config.yaml
routed_scale: 5.58
router_z_loss: 0.001
init_std_router: 0.0113
num_attention_heads: 6
norm_eps: 1e-05
rope_theta: 10000.0
qk_norm: false
parallel_block: false
init_std_up: 0.0266
learning_rate: 0.00389
train_tokens: 346200000
max_steps: 5283
Below are experts of layer 7 (counted from 0) of a mixture-of-experts language model. Rows are named gate (a neuron's input weights, with its number), up (a neuron's input weights, with its number), down (a neuron's output weights, with its number) and show model dimensions 128-255. Each number is 200 + 40 x the weight over its row's rms, rounded and kept within 0 to 999.
Before each expert's rows: a language model's description of what the expert responds to; "comes before" lists some tokens at least twice as common just after its tokens as in all text. This comes from a sample of Wikipedia text that the model never trained on. Tokens count by the router's weight.

# expert 9
Word after comma. Words after commas, "in" or table pipes, such as nationality adjectives, years in table rows, blank cells, and despite, stating, saying.
comes before: " |", " that", " by", " York", " his", " it"
gate1,189,57,217,244,180,181,234,184,202,188,187,210,187,186,153,224,330,166,144,178,188,216,146,249,328,171,247,255,115,245,255,160,247,229,207,255,221,195,185,175,203,197,281,187,221,229,163,204,182,185,200,144,193,170,266,201,216,102,199,184,179,214,134,188,99,200,175,161,198,198,177,216,181,214,219,243,165,252,217,205,187,204,148,185,238,176,250,273,266,245,150,245,210,229,265,280,222,154,273,180,174,174,222,216,220,255,215,181,173,224,182,165,191,171,245,206,207,241,227,196,236,211,160,188,187,211,171,239
up1,201,180,131,255,184,138,183,185,151,190,185,200,181,245,211,170,166,205,212,218,184,233,217,197,144,224,175,197,237,230,223,189,166,244,254,162,182,245,168,238,123,231,237,215,184,264,186,137,199,190,182,174,209,198,201,139,186,186,229,168,186,197,236,195,183,290,208,175,209,260,246,203,229,143,200,149,174,122,202,231,231,183,212,313,144,162,178,173,207,153,192,190,287,160,146,118,170,219,271,193,236,172,170,213,204,155,217,251,209,211,203,228,266,228,164,249,182,200,177,157,231,109,203,189,199,205,191,149
down1,91,225,157,123,203,196,116,244,182,178,212,182,174,220,224,202,237,209,242,176,233,222,127,205,192,193,205,253,142,168,252,242,217,167,223,173,196,209,198,189,129,240,189,211,148,187,245,249,190,167,197,188,141,221,202,182,242,187,174,156,187,187,167,265,236,218,152,170,182,188,203,188,131,241,220,113,148,169,162,216,137,148,234,214,220,236,272,244,295,184,214,152,203,224,175,193,196,235,216,226,214,236,229,182,218,227,185,233,208,193,162,185,230,160,183,174,242,207,217,191,271,245,204,125,210,136,124,105

# expert 55
Recent years, section breaks. Years 2015–2022, Award, blank lines before headings and section titles like International career, in footballer and awards articles.
comes before: " |", "==", ")", "===", "–", "The"
gate1,60,156,154,139,184,168,273,231,225,110,214,203,185,142,238,251,284,196,216,203,213,243,253,173,128,198,184,150,118,119,170,175,198,169,229,232,179,160,215,230,219,224,151,196,242,243,242,261,212,187,243,231,223,277,170,226,204,261,232,176,176,176,227,188,179,188,168,174,207,182,273,195,242,241,251,236,287,176,255,193,181,175,229,189,203,224,177,194,199,229,229,234,182,298,149,213,195,232,227,273,205,228,239,190,160,174,209,214,192,163,242,220,189,140,142,176,196,233,270,227,184,224,195,289,205,263,192,257
up1,235,209,184,224,230,243,323,183,194,174,159,241,180,185,188,179,129,202,265,216,141,178,129,182,198,139,288,228,172,188,249,189,200,196,215,141,209,161,176,83,174,252,213,200,246,201,194,197,193,126,190,167,149,204,163,159,130,180,149,166,187,194,274,201,200,260,187,184,202,163,173,204,196,200,253,196,179,219,188,140,205,207,238,189,135,185,191,213,223,185,101,232,149,167,187,203,160,196,219,169,135,192,264,178,270,225,142,221,263,117,155,196,192,232,266,220,203,233,181,206,195,215,174,171,294,168,184,119
down1,142,144,237,232,225,237,210,181,266,224,234,208,127,256,184,216,234,164,225,149,247,175,221,188,179,271,195,296,136,225,160,231,258,114,200,185,191,207,192,183,203,201,162,190,249,200,190,219,174,170,210,193,158,258,206,122,255,172,201,208,205,240,188,171,196,185,270,166,199,266,147,100,233,228,201,153,205,134,202,199,192,254,177,175,201,234,256,249,207,259,199,220,150,206,243,229,196,128,190,309,163,189,258,197,160,235,195,225,151,220,252,247,230,169,259,171,149,181,241,154,155,244,230,153,117,306,216,273

# expert 24
Plural and -ing nouns. Nouns and suffix pieces naming people, activities or fields, often after and, the or his, such as women, soldiers, productions, twitching.
comes before: ".", ",", " and", " in", " of", " to"
gate0,198,189,138,184,237,239,163,201,211,223,168,199,213,191,272,117,216,207,195,156,188,150,235,196,188,176,225,244,183,246,210,230,161,158,153,162,137,197,239,164,237,205,239,232,230,256,167,234,212,147,211,196,179,117,247,221,258,229,211,211,240,197,192,209,216,256,207,229,160,134,207,209,146,128,187,156,166,174,149,201,266,285,177,251,174,295,188,148,219,238,179,235,275,212,127,198,153,196,133,153,175,134,248,273,234,193,163,248,245,184,193,215,239,216,196,226,197,184,199,220,223,259,174,180,210,166,201,222
up0,167,263,180,195,264,174,136,209,213,154,239,166,194,219,262,212,266,145,253,194,177,262,135,179,231,212,226,164,242,241,251,214,214,249,221,176,178,276,209,189,300,122,223,246,159,173,223,219,216,268,184,202,207,152,248,235,211,139,231,231,177,211,225,255,164,238,86,184,174,104,199,165,150,219,235,177,139,169,163,255,203,180,166,196,184,212,214,175,182,184,149,219,240,157,195,220,232,229,171,180,166,244,157,168,227,298,219,234,162,269,163,139,232,174,194,193,129,182,187,242,199,214,179,112,154,207,190,215
down0,238,199,181,182,152,221,201,85,247,216,108,236,239,243,244,185,322,98,278,215,187,179,210,184,247,191,187,181,291,172,182,178,198,174,225,195,155,265,185,210,174,168,140,250,189,265,180,243,236,187,257,191,210,224,201,211,213,106,166,214,302,215,164,193,175,186,182,134,197,187,146,157,243,204,198,259,173,289,131,220,208,205,181,174,237,267,195,179,127,224,171,165,183,183,187,238,262,169,171,173,183,169,227,176,154,184,159,205,193,246,215,215,174,213,155,221,179,249,205,258,190,115,206,191,207,174,224,182

# expert 31
Numeric table cells. Digits and pipe separators in statistics, election and sports tables, plus infobox field words like Votes, Website, households.
comes before: " |", ";", "|", ":", " 0", " "
gate1,87,177,132,181,204,129,308,230,256,224,206,234,180,231,205,213,213,300,152,214,180,169,168,236,202,171,191,237,156,194,225,196,232,243,243,188,183,201,282,175,152,237,229,232,190,170,214,271,180,203,142,202,234,265,192,229,211,209,145,221,216,220,242,237,203,234,201,270,223,174,190,249,227,157,196,234,176,235,202,235,135,232,325,231,203,195,211,164,126,189,231,204,181,137,174,178,201,224,197,134,222,158,228,223,205,229,185,163,204,187,204,160,185,188,179,169,212,213,214,212,175,222,101,284,214,200,149,133
up1,220,154,166,242,184,174,214,231,260,215,169,234,156,211,211,215,218,254,189,214,185,184,123,222,103,190,254,285,168,262,239,186,265,178,227,190,227,192,186,223,188,188,161,254,172,144,166,209,195,254,220,194,224,264,207,274,279,169,120,190,161,239,190,201,212,227,181,248,183,246,203,190,179,166,194,209,135,189,208,190,209,178,250,259,173,191,76,121,168,261,193,267,108,171,213,142,186,211,217,200,219,122,166,143,254,219,237,203,222,240,216,203,168,226,202,203,274,233,164,207,238,191,201,245,206,164,209,201
down1,163,230,228,194,209,244,275,179,219,210,212,219,187,239,204,202,219,168,228,179,185,147,187,208,146,246,182,221,202,200,134,191,274,183,173,263,225,176,121,288,251,199,212,152,256,132,172,198,168,131,244,226,215,174,199,190,205,288,187,278,196,162,158,193,189,161,222,187,235,214,186,150,226,248,229,243,158,228,213,168,174,141,143,207,207,213,196,118,213,237,194,281,190,162,205,165,200,129,234,187,190,218,220,140,182,191,178,155,136,124,169,156,178,139,164,185,186,136,233,195,182,223,176,266,288,252,249,246

# expert 56
Empty table cells. Blank spaces and pipes in empty table cells, especially election and medal tables, plus dashes and coordinate direction letters.
comes before: " |", " ", " \"", " U", " JPL", " L"
gate1,191,216,219,236,180,201,229,167,221,136,186,246,305,221,144,187,220,107,179,210,243,228,175,169,267,172,180,194,186,206,170,329,177,213,163,240,193,199,259,136,193,152,180,235,179,229,144,158,287,202,215,279,224,235,194,220,194,218,193,161,160,255,196,198,220,188,244,181,172,179,235,144,133,176,236,185,228,251,199,216,209,146,161,272,204,188,227,175,264,204,181,204,250,215,150,185,186,175,237,143,257,184,188,227,175,196,177,195,198,137,201,174,124,174,215,320,263,235,186,166,300,207,176,201,164,174,198,217
up1,205,244,221,165,205,179,160,181,169,64,258,233,205,192,182,219,201,206,203,266,254,304,147,217,217,239,149,159,160,236,211,191,186,163,147,195,226,193,221,160,232,176,197,217,182,221,211,173,267,231,196,257,185,192,229,255,171,140,175,126,195,222,192,185,195,192,272,193,108,136,175,279,128,150,207,269,210,204,182,217,145,174,75,297,169,198,246,198,209,171,176,152,222,194,201,194,189,126,203,200,209,228,198,168,233,213,198,174,260,156,211,171,68,202,261,231,132,198,201,282,182,138,216,200,256,161,188,171
down1,286,202,244,212,220,143,231,257,171,241,139,319,236,216,133,184,183,131,234,175,242,233,224,236,151,220,223,212,208,203,213,218,155,151,267,144,207,150,221,265,231,207,181,214,226,193,243,176,238,225,197,182,120,126,274,210,155,253,186,187,254,162,132,215,270,219,209,178,163,144,217,195,222,168,176,195,191,187,209,205,149,169,197,227,217,192,248,194,192,186,235,208,190,200,134,196,171,183,227,132,165,138,238,169,208,214,213,179,191,163,176,103,171,220,164,187,255,197,274,172,245,158,204,194,210,171,158,97

# expert 54
Line breaks, digits, totals. Line breaks ending list items, digits in tables, ISBNs and percentages, and compound hyphens, such as twenty-five, Total, number.
comes before: "-", "|", " of", "th", " 6", " 5"
gate0,184,206,173,235,306,247,212,252,192,119,199,214,210,220,210,239,241,163,229,256,209,261,140,196,197,252,208,230,117,144,225,295,149,224,214,238,169,203,269,156,228,290,161,203,213,242,229,211,175,256,180,221,204,127,172,235,187,243,166,249,179,81,191,173,221,224,271,157,147,224,243,239,267,210,215,156,180,183,175,227,238,175,221,167,200,204,168,206,303,171,154,220,216,160,225,187,239,113,215,197,174,220,179,209,204,193,213,195,176,154,234,236,201,203,245,193,249,233,234,242,108,253,175,138,191,217,217,208
up0,128,216,173,178,184,148,150,203,194,239,255,196,121,208,230,218,268,223,203,196,109,193,217,226,225,221,170,184,185,139,190,203,215,176,173,157,252,179,274,255,210,104,201,149,166,159,211,192,175,121,183,208,218,230,225,280,228,203,203,86,212,126,190,246,219,191,195,199,200,170,209,226,238,159,207,263,228,146,167,179,229,245,127,113,253,248,217,257,185,177,208,157,140,219,225,234,201,121,156,244,216,193,204,183,141,180,153,182,188,199,176,195,172,248,232,204,153,147,203,144,227,302,238,155,189,209,175,184
down0,179,231,174,311,174,231,188,274,171,218,181,255,178,174,214,279,234,217,167,188,163,225,210,293,289,243,144,207,296,266,177,223,216,220,182,223,232,202,207,192,240,166,245,154,156,228,166,233,213,108,258,219,212,205,202,250,167,196,186,199,215,154,186,202,169,197,182,220,199,174,267,166,212,179,286,183,230,192,133,213,247,233,168,200,207,268,267,235,246,145,246,175,169,195,211,204,194,229,187,253,183,238,164,190,181,229,187,203,196,191,224,202,158,183,197,181,209,207,152,135,165,203,189,229,237,182,76,272

# expert 57
Personal names and titles. First names and later pieces of personal names, plus role nouns like member, son, King, director, Minister.
comes before: ",", " of", "'s", " and", " (", " H"
gate6,178,136,147,192,234,189,172,146,233,220,205,293,189,246,237,251,214,205,184,277,195,232,186,217,191,218,193,254,253,220,207,215,160,246,280,196,222,198,176,244,172,167,210,247,185,228,226,217,195,153,184,129,174,189,197,266,182,171,171,286,207,139,133,193,144,189,182,210,166,174,245,288,160,178,143,193,248,198,144,203,203,208,177,224,228,183,191,139,141,177,193,125,163,218,258,227,144,176,210,193,266,300,234,173,244,208,145,188,230,253,199,209,174,165,150,205,219,216,150,186,273,92,264,230,176,297,179,159
up6,230,167,196,211,164,214,265,241,154,184,187,198,230,183,270,241,224,220,190,189,213,270,225,166,218,207,219,210,168,157,204,224,238,239,116,265,191,207,149,194,166,208,237,200,225,199,262,172,222,202,167,223,209,113,146,279,210,256,193,162,151,177,147,196,198,188,209,170,182,252,235,195,151,272,223,166,159,188,236,173,160,229,215,148,235,203,259,187,139,279,240,273,231,252,221,194,178,108,184,226,285,237,203,247,260,262,220,206,244,193,144,104,204,207,234,175,176,179,279,247,163,138,121,235,272,162,197,251
down6,197,143,156,187,162,193,164,207,209,217,218,244,136,236,140,187,207,180,220,215,248,271,135,198,177,170,253,181,201,235,185,149,169,231,265,172,264,133,192,312,187,265,214,240,226,151,190,282,259,136,209,275,187,195,209,188,207,238,228,207,214,113,238,213,124,213,221,188,233,179,220,207,206,134,219,309,229,230,253,253,211,247,225,196,214,219,199,217,252,214,202,212,161,208,236,190,176,260,211,152,148,162,149,219,207,205,207,165,185,181,223,115,140,154,269,263,240,173,138,205,233,268,143,223,192,259,197,202

# expert 21
Word continuations, table pipes. Later pieces of split surnames and place names, such as Kirkcudb-right, Worth-ington, Irv-ine, plus table pipes, See, and and, but.
comes before: " |", " ", " (", ")", " also", " ="
gate0,162,184,242,189,244,224,241,159,200,174,288,155,193,217,171,244,194,229,280,196,173,236,207,139,154,203,221,240,248,178,275,210,199,148,247,236,199,196,187,89,228,233,221,329,197,177,225,186,180,184,221,253,227,219,179,118,196,236,215,192,172,268,135,248,217,162,234,151,159,182,123,246,261,221,163,184,196,231,181,270,167,190,185,227,260,256,180,196,189,154,203,239,198,311,229,166,201,221,219,185,164,228,184,166,205,234,186,117,176,243,196,207,192,206,196,162,159,180,243,183,218,157,234,179,250,277,235,186
up0,175,208,140,113,215,234,188,194,183,169,276,197,214,198,223,195,134,199,134,137,169,164,175,241,192,197,197,112,203,233,194,202,233,234,210,303,156,226,181,150,162,241,257,177,225,161,197,184,181,196,199,182,149,156,250,123,219,220,123,191,225,191,157,154,195,79,229,210,250,203,256,238,113,208,177,219,224,183,260,225,127,192,204,188,192,139,224,204,139,248,211,156,167,176,212,193,186,204,330,213,228,239,271,219,290,172,210,218,169,117,140,235,152,249,189,181,282,227,228,196,274,173,210,174,154,206,219,185
down0,149,213,176,230,125,138,231,205,152,206,155,203,100,264,156,172,217,142,239,233,193,228,241,183,177,201,204,197,212,187,200,243,195,158,217,171,202,166,226,214,132,214,218,166,206,203,168,232,75,208,221,149,158,261,213,196,153,200,168,168,201,170,191,155,155,215,110,295,290,235,166,213,180,174,175,182,153,256,151,241,212,139,224,263,193,188,216,150,184,176,218,176,178,252,191,226,128,228,243,195,151,233,176,207,142,168,235,216,222,60,256,193,210,159,153,222,168,237,167,170,214,167,200,164,173,197,222,96

# expert 29
Time and setting prepositions. In after sports scores, and during, throughout, while, when, week, month introducing when or where events happened.
comes before: " the", "|", "–", ";", " a", " 0"
gate3,260,193,210,247,212,189,180,263,159,243,192,186,175,110,210,211,183,254,202,249,206,304,162,176,211,126,227,181,246,222,201,144,183,198,214,187,257,197,175,180,191,214,158,165,159,187,179,215,222,169,175,223,228,226,249,235,178,148,182,188,220,234,190,179,162,151,208,242,222,136,220,237,175,150,251,186,224,224,206,233,187,202,205,296,153,200,241,92,197,188,119,179,260,224,263,203,186,158,260,306,232,286,214,259,199,226,253,180,232,171,218,213,172,160,173,224,215,167,169,232,223,165,235,128,212,214,181,221
up3,176,199,185,276,170,131,235,170,178,175,258,183,134,219,206,229,261,180,242,174,247,237,124,91,126,238,164,103,144,145,191,223,224,146,179,284,191,164,199,200,168,161,243,219,165,219,120,210,194,232,175,164,240,157,202,222,225,249,264,247,237,248,155,168,208,196,165,168,144,191,189,171,174,171,239,230,203,210,182,154,132,197,221,248,169,189,220,179,240,287,218,204,187,209,259,162,196,300,263,190,197,208,211,190,161,174,251,259,198,208,236,197,142,155,169,113,158,261,176,225,205,163,258,180,231,171,268,235
down3,289,190,159,185,232,181,213,193,204,225,165,181,133,157,251,216,173,206,290,128,169,153,154,247,215,170,244,186,190,236,180,202,161,265,131,187,216,142,237,221,177,184,197,243,214,249,232,139,207,184,186,182,192,187,210,221,176,199,187,255,193,201,238,242,248,187,215,162,238,195,190,206,249,174,299,261,179,119,160,190,223,178,181,239,154,230,181,221,200,176,175,212,271,231,149,227,190,226,237,236,134,179,174,211,236,215,283,146,241,175,204,133,237,213,234,235,189,238,235,238,170,241,153,232,211,233,122,222

# expert 42
Abstract noun pieces. Abstract nouns and their word-internal pieces in prose, such as influence, attitude, disproportionately, development, research, law.
comes before: " of", ",", ".", " and", " in", " to"
gate0,217,205,255,214,176,187,231,165,162,193,162,288,115,218,81,159,190,221,222,187,143,263,172,216,235,263,191,222,246,234,194,230,166,120,213,171,225,235,199,209,131,147,268,253,174,200,191,225,212,187,211,154,106,168,208,152,167,199,236,208,165,161,215,215,178,183,191,172,258,152,189,244,148,151,170,165,194,209,206,216,247,239,224,229,248,199,205,192,231,218,211,160,227,207,242,224,84,157,204,183,187,196,214,204,157,162,280,160,184,235,257,207,147,228,251,257,229,258,216,208,184,151,227,241,234,153,238,186
up0,225,217,176,192,162,278,240,155,171,218,219,206,206,250,152,164,159,192,185,229,191,157,123,165,178,269,169,185,205,169,192,201,218,198,191,157,248,159,173,238,177,193,173,241,176,184,225,204,236,236,170,150,221,215,174,220,167,173,127,170,227,179,207,153,206,251,142,209,197,219,165,287,172,227,204,194,203,184,181,158,198,245,206,308,261,198,218,172,135,189,177,173,160,242,244,214,211,207,197,135,185,194,180,240,159,167,195,185,209,166,172,218,290,231,302,143,277,209,193,188,101,131,191,357,232,199,208,157
down0,189,199,240,193,220,233,204,194,222,189,164,216,160,243,170,194,125,150,200,198,188,252,208,168,195,190,149,208,179,181,251,219,162,245,228,224,233,192,292,230,144,259,234,185,176,195,232,226,212,202,262,254,175,164,199,283,198,167,190,238,223,221,191,145,287,200,165,191,176,110,273,284,237,167,209,240,196,304,159,176,135,177,193,247,143,176,235,235,272,131,179,209,190,256,224,142,218,163,145,219,211,177,193,219,173,149,211,187,191,171,180,189,182,219,193,171,149,243,207,170,220,240,158,233,241,226,202,186

# expert 36
Sentence ends, math, tables. Periods, pipes, the and odd bytes in formulas, CJK text and tables, such as every, very, almost, backslashes.
comes before: "\n", " ", " The", " He", " In", " It"
gate7,148,170,271,156,197,216,272,214,194,271,193,237,229,193,202,239,263,143,306,235,240,277,217,167,206,222,184,214,260,221,215,214,201,156,199,222,228,167,192,104,247,212,161,199,266,165,209,176,181,240,256,191,162,184,219,222,200,209,205,256,249,214,218,162,203,243,188,185,227,239,182,219,195,238,161,204,111,247,196,158,172,175,146,198,173,257,94,256,172,163,106,172,215,260,155,185,188,182,219,195,207,242,244,112,256,167,290,248,219,250,171,194,250,176,147,190,208,221,195,200,112,258,209,191,251,229,204,185
up7,156,236,191,210,175,154,183,113,248,226,213,180,203,319,155,193,232,182,173,235,107,204,194,156,187,233,131,196,241,149,210,139,204,191,256,230,261,205,224,180,270,209,133,183,171,76,195,153,172,190,146,184,153,185,230,193,171,247,195,239,173,182,233,189,254,148,203,260,274,120,140,186,214,164,163,228,157,131,155,179,175,187,197,182,243,217,133,177,160,217,167,132,246,202,166,200,168,205,219,195,178,230,261,169,289,181,227,238,221,291,226,173,227,210,234,194,215,140,201,182,140,239,298,203,324,189,206,147
down7,220,96,157,218,192,138,130,182,222,233,224,265,281,174,223,162,179,176,261,103,214,184,260,141,214,134,230,258,233,191,271,257,194,251,162,144,159,280,207,175,264,179,165,166,149,181,157,208,135,178,226,189,182,238,257,157,211,194,204,223,150,220,170,168,193,189,230,114,206,226,250,177,173,214,188,159,172,167,254,211,280,205,188,235,200,193,157,155,178,140,193,247,258,269,197,230,192,157,205,224,248,239,240,165,180,253,177,219,196,193,151,177,189,170,215,204,219,202,199,207,213,220,223,133,169,247,214,211

# expert 23
Table and list separators. Line breaks, pipes, commas and semicolons in tables and lists, plus numbers and coordinate letters, such as 75, N.
comes before: "|", "-", "–", "%", ";", " 0"
gate2,179,205,183,221,168,170,214,160,226,169,217,210,179,212,193,193,198,186,194,187,185,222,167,133,214,129,186,233,167,211,191,129,224,153,209,233,190,228,257,115,121,168,225,167,191,125,257,158,155,239,209,163,186,203,258,243,105,119,163,131,184,197,220,158,184,185,223,236,162,169,189,178,205,208,190,256,236,223,191,192,220,201,178,187,187,194,272,213,234,169,203,210,198,190,301,234,207,153,246,307,188,232,174,190,202,136,171,193,211,144,181,146,223,215,180,230,114,259,132,124,253,230,215,188,212,175,180,164
up2,187,227,144,178,198,236,138,190,211,210,180,204,211,242,168,202,212,190,188,191,210,116,214,198,138,235,231,154,186,206,220,204,207,175,215,168,163,203,282,228,202,222,124,128,218,256,212,269,162,196,208,166,213,250,249,244,178,180,186,171,172,184,209,182,195,261,164,167,198,176,211,165,229,234,188,174,232,198,207,156,248,218,242,186,186,267,227,194,283,212,182,165,193,205,232,239,188,176,256,228,183,181,233,223,196,149,152,170,281,223,246,217,173,165,184,180,228,149,250,224,164,200,156,199,174,302,188,160
down2,274,186,265,181,213,195,148,196,178,224,265,192,122,225,195,143,134,192,328,142,226,164,118,211,182,218,271,196,145,202,147,225,202,231,243,185,217,243,147,200,129,189,191,205,121,278,251,220,207,245,184,155,199,212,207,206,208,202,211,252,180,183,255,256,178,95,172,178,203,211,216,199,266,208,237,247,196,197,248,101,172,193,235,184,290,233,173,184,196,176,224,208,192,172,203,243,241,261,247,196,195,188,235,225,280,214,260,229,257,214,169,146,206,229,167,209,234,222,238,206,122,191,158,232,188,209,237,264